Below are experts of layer 3 (counted from 0) of a mixture-of-experts language model. Rows are named up (a neuron's input weights, with its number), down (a neuron's output weights, with its number) and show model dimensions 192-255. Each number is 500 + 40 x the weight over its row's rms, rounded and kept within 0 to 999. Numbers have three digits each.
Before each expert's rows: "comes before" lists some tokens at least twice as common just after its tokens as in all text; "gets" lists some tokens that make up at least twice as much of what it gets as of all text. This comes from a sample of Wikipedia text that the model never trained on. Tokens count by the router's weight.

# expert 139
comes before: "\n", " ", " 1", " 3", " 2", " 4"
gets: " |", " and", "-", ";", " a", "',"
up0:459513543452443437523486467476497475481584512491493421533521454492532532442514415547518457520537502524441469532437582539506563463418490459537536508491546500518483524581567470486492492575511606
down0:476529516423449491527431458583542457493514460483475509457462501466460517505496511552477507577503507467510493432488527546482485414491558513546536509545529471494539516578530501528483503462477472
up1:442496579490437468481547531435498493440484619498503499527523531471472489467472498543405490428476527496398463482563480477506563494479575427508480484487473454510455490477523468522557500548475516
down1:471513546499545586485475517482474433485519491500461463494504472519487475526525475520472539483545472463485499419449449528524526542464461638544564496454550496530434503469524529509489549487449477
up2:438485416456478512471503473534427455511511433526532487558413506474485535596553533579497472510497492483532577617485501535512453522533499573513577566494447465538508481515512464515506545535581542
down2:457468452445516435525456568548524433532483493496470496475534490560505530476486485471472444462459516570528520429470534529449444501497562504540467566459462471499468423533516446501516516505524432
up3:475491425494537469570529501515499508603528507445497524430491503537543491508516504465446557503639508469461522504519528524527525527428535509536535500527547453539574458566536556532573576509421489
down3:463525477499487466473504470544559455503535495519486522482413458489433481503473481580502496472477531434504494540579415507484534510455441531480445469461494513490471420460461487479503486504566494
up4:466526476520496575486525504456467552560505477420543513506606436622552513506460497511509514448538478426500540470504521543499526523490525566487517511541487511532475533479497464471508476499493474
down4:452507493502500502497486481462495509508483464465537535508522464500553507379491529506428497445433459457426503511536466503508507529520469543468458455569483529535426519490414598516550477458512466
up5:480567536479499520539596432442468504486485516529564475457535571587577455513495525574518523490448543453550429505539515414492572508410420430578483446492532504478478522470450484506511474453551480
down5:469483540492479516576493437484547485612416463444535460455525487473570651448523557509574444515536524495480448525506486498511567491504491494485478553581506542506541490580484512481521464555496594
up6:414529381460423498576492504501558445477530492493483479501559472477514541472494523531463487535499517490518518498451457504510451517453432515518533470531462491479501525583488491463538558505534515
down6:515525497507480575512518531519475502354436475468495439458494454495529494545517504493512517486552487484542414439501502501582518524566467565467397470482437542595406488452516520496427478429617531
up7:520455492520459492486518442571497528468546560517535487485525519546460556501500561525513523527454498466523535558529499517426577488485545523548568504489492441492480432479497499466521495474475533
down7:505475491511501485426528565477493461448542434583516447473498493552462507488523514516514511412430516464489540520508422494517522502479485534498508533525476549568496540480602533482500422499477455
up8:535560454469497547572414561487530541519517519516450467475473472490506483473508544484535492521520587507505530501520510554527477462512516515444504512520459509488464481510495448482507550417486490
down8:498477568481497500541447509551514411500543587500458502505521523484534500492497506559503481499515443453493535441554420476516536479485505470550483456479518475580457484499454553495516511437508574
up9:394439468543452420465511569471544505439504519522542482494564509552501525538503489458519511394574518517495498529487495459448515517447403516475508474487527505490462446421508448482487463496498531
down9:433498487525559512569486502521433527408531534494554516517549445516438475411492444487455478513539408547431594485499472548515537451505492540496520416427545490577474462488539493529449529479478483
up10:440512510421514452557575532476458533503478548462478487549485499532528491481517447528556566461508498515527578515518539481491513429462443505506529449532495462454469450557512506506475495444469522
down10:532493548468547389453490466572537524470396496474421553469540434531479465467560454492521554550473551414552462434506475479520537516444489458487457470479521464449549469512485502522539477582501468
up11:476517512517446491532509481501528449531450539513479541509469480508516438429529443523496436487460422569488521505507516497568495472481447507531456508463577420482524546469550489509444503577527575
down11:510544500512549476482522488553555454553509472460480494506451452606398528509455421473491495566547439453543498444525460512481548537491544476526449546554491433448496499510492524465455514541481486
up12:451506410558468558473471477468526504504545542511557464427552486567489531549494518474450519489476458499524476487552522507560525446439499582464484474512484462503500422449491488546501484495527487
down12:444539529502502536471472485519481442471462511471455499481533457501474502470502485516449500450467516515452510528536477438603549489503403511490494450560509512524449430514540565502517498467558505
up13:460507550514456550494530495533546530493541506495466539493517505447510404517459470544486407550498543517429463498530420540436477424493517521607494463507492480562539465474464523535525530417458487
down13:503477531465469528501446463487508534549546511385536513459531436519478412494570486544538510480556458489439471471618503522420491493486552524545495510515511476479516512531507535477507464535491574
up14:460474469500466562488527529531525481474536488519482514482517438439498531479491537482486487557491541478507434553432480425520521545539453511529541465544441463505510506578506417513581513448479441
down14:544554539394527495547460521641479477513520483545500495485482474461511473539543523528521498448466520554546485485483490517567515518514496532543523510445455509482447367547506558465492492416561490

# expert 19
comes before: " the", " a", " The", " he", " been", " it"
gets: ".", " is", ",", " that", " was", " by"
up16:507566484495522550512538517514546564499484512491465539525564551469545491524514462461515521549485431540463538504577460514603436468497502509512469454570447358462537507448568471559469538495534430
down16:571570468487520500421518485514490450444415540456514470553510479445498591545414464524462516478454432485511486410457548530553500477469464495453544498537388446514533519413484495514534496594516433
up17:498528491527573564432495431420490576544489491421537473551486504505539445516506466494468454509543564528517456415525431507487565504459466492480499407495487450552488507526492509569525447465506491
down17:525495515503515518532529515529434505555462513492494475501490500506558471499480545495490494489526529558504487431492495448519492586453470495522524497535549510468529565521453552480542523483523443
up18:424501460543566497462521480540496483531474520495565440532530485483538516448518464485464510408495415580433516456518474530505488462501413503463435490551495481479477475546505525540467456496497493
down18:448541502514459485478512443471491508459491545477482527478439447409481569507542515465554496479475422584484470485526503490427512459455482544491524521547444534529485486536548572468555476494556508
up19:490584558572462462443508543503491537461479505501557530476501471502554510481534485520509471554511518526441508551439516485483466544523505472544446490485544435449568465503549424420549527533476502
down19:503474500488523564492491421423509504439466511558511526511460457436551465450513533455535523490462477521527495502470436519544558433484512453495513494514504505472544507542463366542569445474508493
up20:449554484451489507510516544508542494452445507455488505483506409453615525533566519520502432495503485485491510487434530487491550477516505492488538428462479478532477529568468520542581510515491526
down20:514519550492454517513507536505526468537465519474570417499573533520500533509514553515482505510586523424478512436500511461453555538500485537513485496588471511528581578507497556544568490435459550
up21:512464534518482500506553591477548514482520479460539541458495391460512437514470532564560451509516573490515480401444496539502583473512578430483522345478489487495552521497494507508541471470448429
down21:540489511457500508453513562483553531511485522481525494461534557493507518557401523571532538480518503476481487489468461479443439470486540597454564400486416429462535473504510475485525500509455484
up22:469491546515432506497451537493552495448553568530527484473450538542518456493498502483545535512565500513479499444460489481477505505412468489506485525489407507532501554517425546522497500429539500
down22:552483447441468490581451538518539429449518559482563463467517447517448446473475461475557555458517446507438441503481521500490475555597585494486478527496433461479440513515511505511456433470429447
up23:466532466481458502484523524507459564479478524475492474506529453472503424527473532533514461494566498528538450437472501550473520508490512491544508546488485441458425484547487542532533509497497539
down23:530475560483497498513553459495494607499508504519453420466457447522511439455426468458447521547474585507541521448434479471473549509529469496554541511530487509515492460455467512511510536436578499
up24:527472444553497512494476474485524438457486533484546456497499434434485507405503506602447504484473490513438521570499488532510517546517461577469500570490520487442516465542494539553535537457542467
down24:518461514530478466558475531496553540510496534562540495464469456496479513536501416496542511507461431491530502556483472522548469456456530447467423478617429490468483463393513494529457461551523487
up25:463583524447464456538466531499514496479551502550519520521511479449604466579476467435490504530533530497496499535453538444542499504565528538527570568414447493491592516526489515467535548543511507
down25:445556485506495533508475509483541532567491526458494486476604445563491503466484521530547464518597509510452403566446484452418481466505517536566499495487526506535486501501435507505546586485479513
up26:489506549388555547564516517494580485484565505543484485505582512526452504451508508408477520468497513595505456486490493485523527551560540541477524498448512520488451503483523494561482502526490471
down26:534533531482535516554489406510479539494504431543437450493449467514453473474528548485437496460506471554430461477494550482519566506507442553518481467422502479547402528469503485534455477494462517
up27:510560510514527520470493560572561546502465538532536539484437535493512472490465561555435471495448508445513511519457471489531512486464454487507506484471469460533433484529528494472545490455505506
down27:510629501510519495512542532512465480523475466414510506430571535465544510441526505506493449574559548531496505528473520420479487509521530557459485427539574476517529485518438523507558528500477501
up28:492553541509485552475575450486554545523551511431464497525496482523509484600500529443512466536442493487510510547495519526467529460481444487534504490521415484566559455502504530576472551469491531
down28:575520550505517523504497397510457551521507556479523463526491567544418487553453497494475488455491460519604452578558503505494537458459496519500595499482547467467452505450498492491484544511593567
up29:425463510527536580540516508458475456394518481501525444542424487505494464520564449455508566458462468500471589518531422461500464546481475507532502484538450517488466442503548498540458517530411523
down29:585472521489548517550485427536491468447444483514519533507524493515511540508421518488474532436588419436500467476512498517456458514492540470499429532526508542480444520537483518555498488505492548
up30:445561481570526499492593518566508493501543434568491532546498530520494515512547444489476559528475513563475570538470514468547504519543521495538433504521537475449525551517524513520435541512423554
down30:474474580553497553495527456529530527502453536483450529460415516455468571557529490504517569580464515507493485469564561546519491512434525463457514513540456449469437520418517498447473495508488486

# expert 126
comes before: "\n", " and", " -", " (", " is", " ="
gets: ",", ")", " and", "\"", ";", "\n "
up0:534516494488404469591535460463492490510519478514462470568481457478503551444502438490503418510511502528466479521498512521496524450471458491493550539502475500495504515535540450503512446563514628
down0:458493448426495496514489546511467509479551493472481521460508502468484521446451498561493498607480568454473408478510506511494479527505560548470570541483556497527499492512434439546528431487414487
up1:449541545407434523510543545413560509487512616500493448507488530498468506464499533506455512406467543532412535510502474466525565554527569463515464455533429452546488466487560483540512477499462528
down1:548505511475493531425567539455393494505461501476451510460427459525485499584497510540456500513480537507514507507438529535547490470464465578524585502487489494459478529484506528507470481532485485
up2:502489433512446510476502472567401447562451468476510519584424522440466512560526483581496492496496455421527546560535484518524553547541453543597527534471493492554494455521598512470463496561510564
down2:539488484516547499547479499524541425439476489499424521510443535533516572456430508540513439535457458489503455482460505430469525486504569445479486533440460531494472413489508496488529549442548511
up3:477490479504511464497523485520523514507494573456520567396465474549507526481536537419503525465585497487528553480567522524451556489453524454482497502497550425542508451532546503584499512509405465
down3:520546481588462423465505504523546473585590509557410523554461520455505518481518506467533498521465571482484536494510437481542468531450448499505534407547512458457458401476488567395501443505490515
up4:456529524532512512524515556431444484557469492444533532516595471520540496508496479510487482459537519429441528478505546535443480481500531537472538480532487501562456448522502485507542504503538514
down4:518491507559484475470484548428516531511458433485534518538455511510506512452507514513495495526508440550448477505570486554485566490461530441480497521533453554499435540489416578514532434531500532
up5:484545557461424481445539465545502519598453606508530510479476494498617451551536539473519568568495571482544532467500511492554519526444447461518451483559500425499500518556511486514507541526487461
down5:528477483547467513558469411552585536583395493498542530553494535534603522497493561519491449559504476471476476578498490467574524510427476490506509557542482480449449507478494606487543471518495527
up6:477509493517470471519508516505531524471508416477466545550554487546538544459507469525456514540496508458511539526487453525474480573481421448513531454535469516509442516588499517504532506460546530
down6:541533533486495533487563459465482510477477554542493483560471469513457489493500533449482574532490421542547496383456583486517510485446491512521423443526464523505406523482435526496518515442502521
up7:459496466531504560507526439617533543492509549492516393567529502534541541498561538555483537490418525519512503580467483528376469457511515498517548504442473475520470462467467485503519495525507591
down7:486477555521520454518566514494502486489616497498508418459468504492502487527490509496568484511459468469546472533461517573474499470525527581477466548442477550553503510560515505541469504580428464
up8:519514509423415561528449518487511580527458479480465512514463507498529518508477533507561529525431586495510515564481457569508491500504523506462536567538499484453483515515474501489475516377505553
down8:494517506463500570539486499552463458512477527500461528520496529518503476504494544521452466515581482480476509435493535503488459568475418498493517513460535515602481484473463551442504532404498552
up9:443472504517486455420487569509510516488494511522559529501553515541548534470529527520467509426585559563490533488514467526430560543404424500463527507485523487495459441475483465519433476443472538
down9:504436507505552528485464532487463559431551497522501474486537533439450497399510549490430561486526508491402620443510485591481504462543480480447511461444524479513535447500555498421434486445465494
up10:464549467472501494621580485527469549485537518509500549528509503550553484459495473479520550435510595548514519495522498488496530462477462461491532447505447486455526424592467480507501494456427506
down10:536503584496432493472520443541526455565493510527439562456447440487458444525527483538519496549467508369476452466477471529560528504391496532507502444467499477450491458561494518514551521435483537
up11:488570520492485521551514516498556497440453524507468564497459471498446429483502467469421443538442457572473523494470496506504469513502384599502443520456564471552437519469484479475453509594491491
down11:538515546528505459447544505523534416458458474492550473513506478507469513488464501458425471568494489499572527464490529518553571444544512454474453470574567369512499482430542467484429451565529497
up12:455392494605450539451446509467488512445486478503541542453594543548457544590507579473492539484532454527533453491547504466532577493444531524507452481435517433520519460486517480549469514476473488
down12:456527527499486513499476538477468442507472537479493516494517458459486440478530487450535505382465503538450523479519520525496517466501468522549476455492545495481469511512490565487491517463506477
up13:405549468491477545504484513536523507486573531500492522479585520451476448542480526523456467540487544502435462527537487556504492424491504542573503439523496531544542487472477472512542564440468473
down13:450544535453515555540440498439545513492565537477563471472447405511410419465545403517529429533498527495507462460542550488448467512503520511475523476492505508449585442507547467536490431532457546
up14:516452473478472544543530510573500499462583439530449488509519467443520544437462510411447548519556561470576425527499452455473533457517501461493469522505446527504510479501493390471550483467453443
down14:524509527440503464529478499605504448543522500541519438493464469439473476536487498520498517446485516522448412533491484513478442511530461515491538498504440490497487418543397457530549467488501500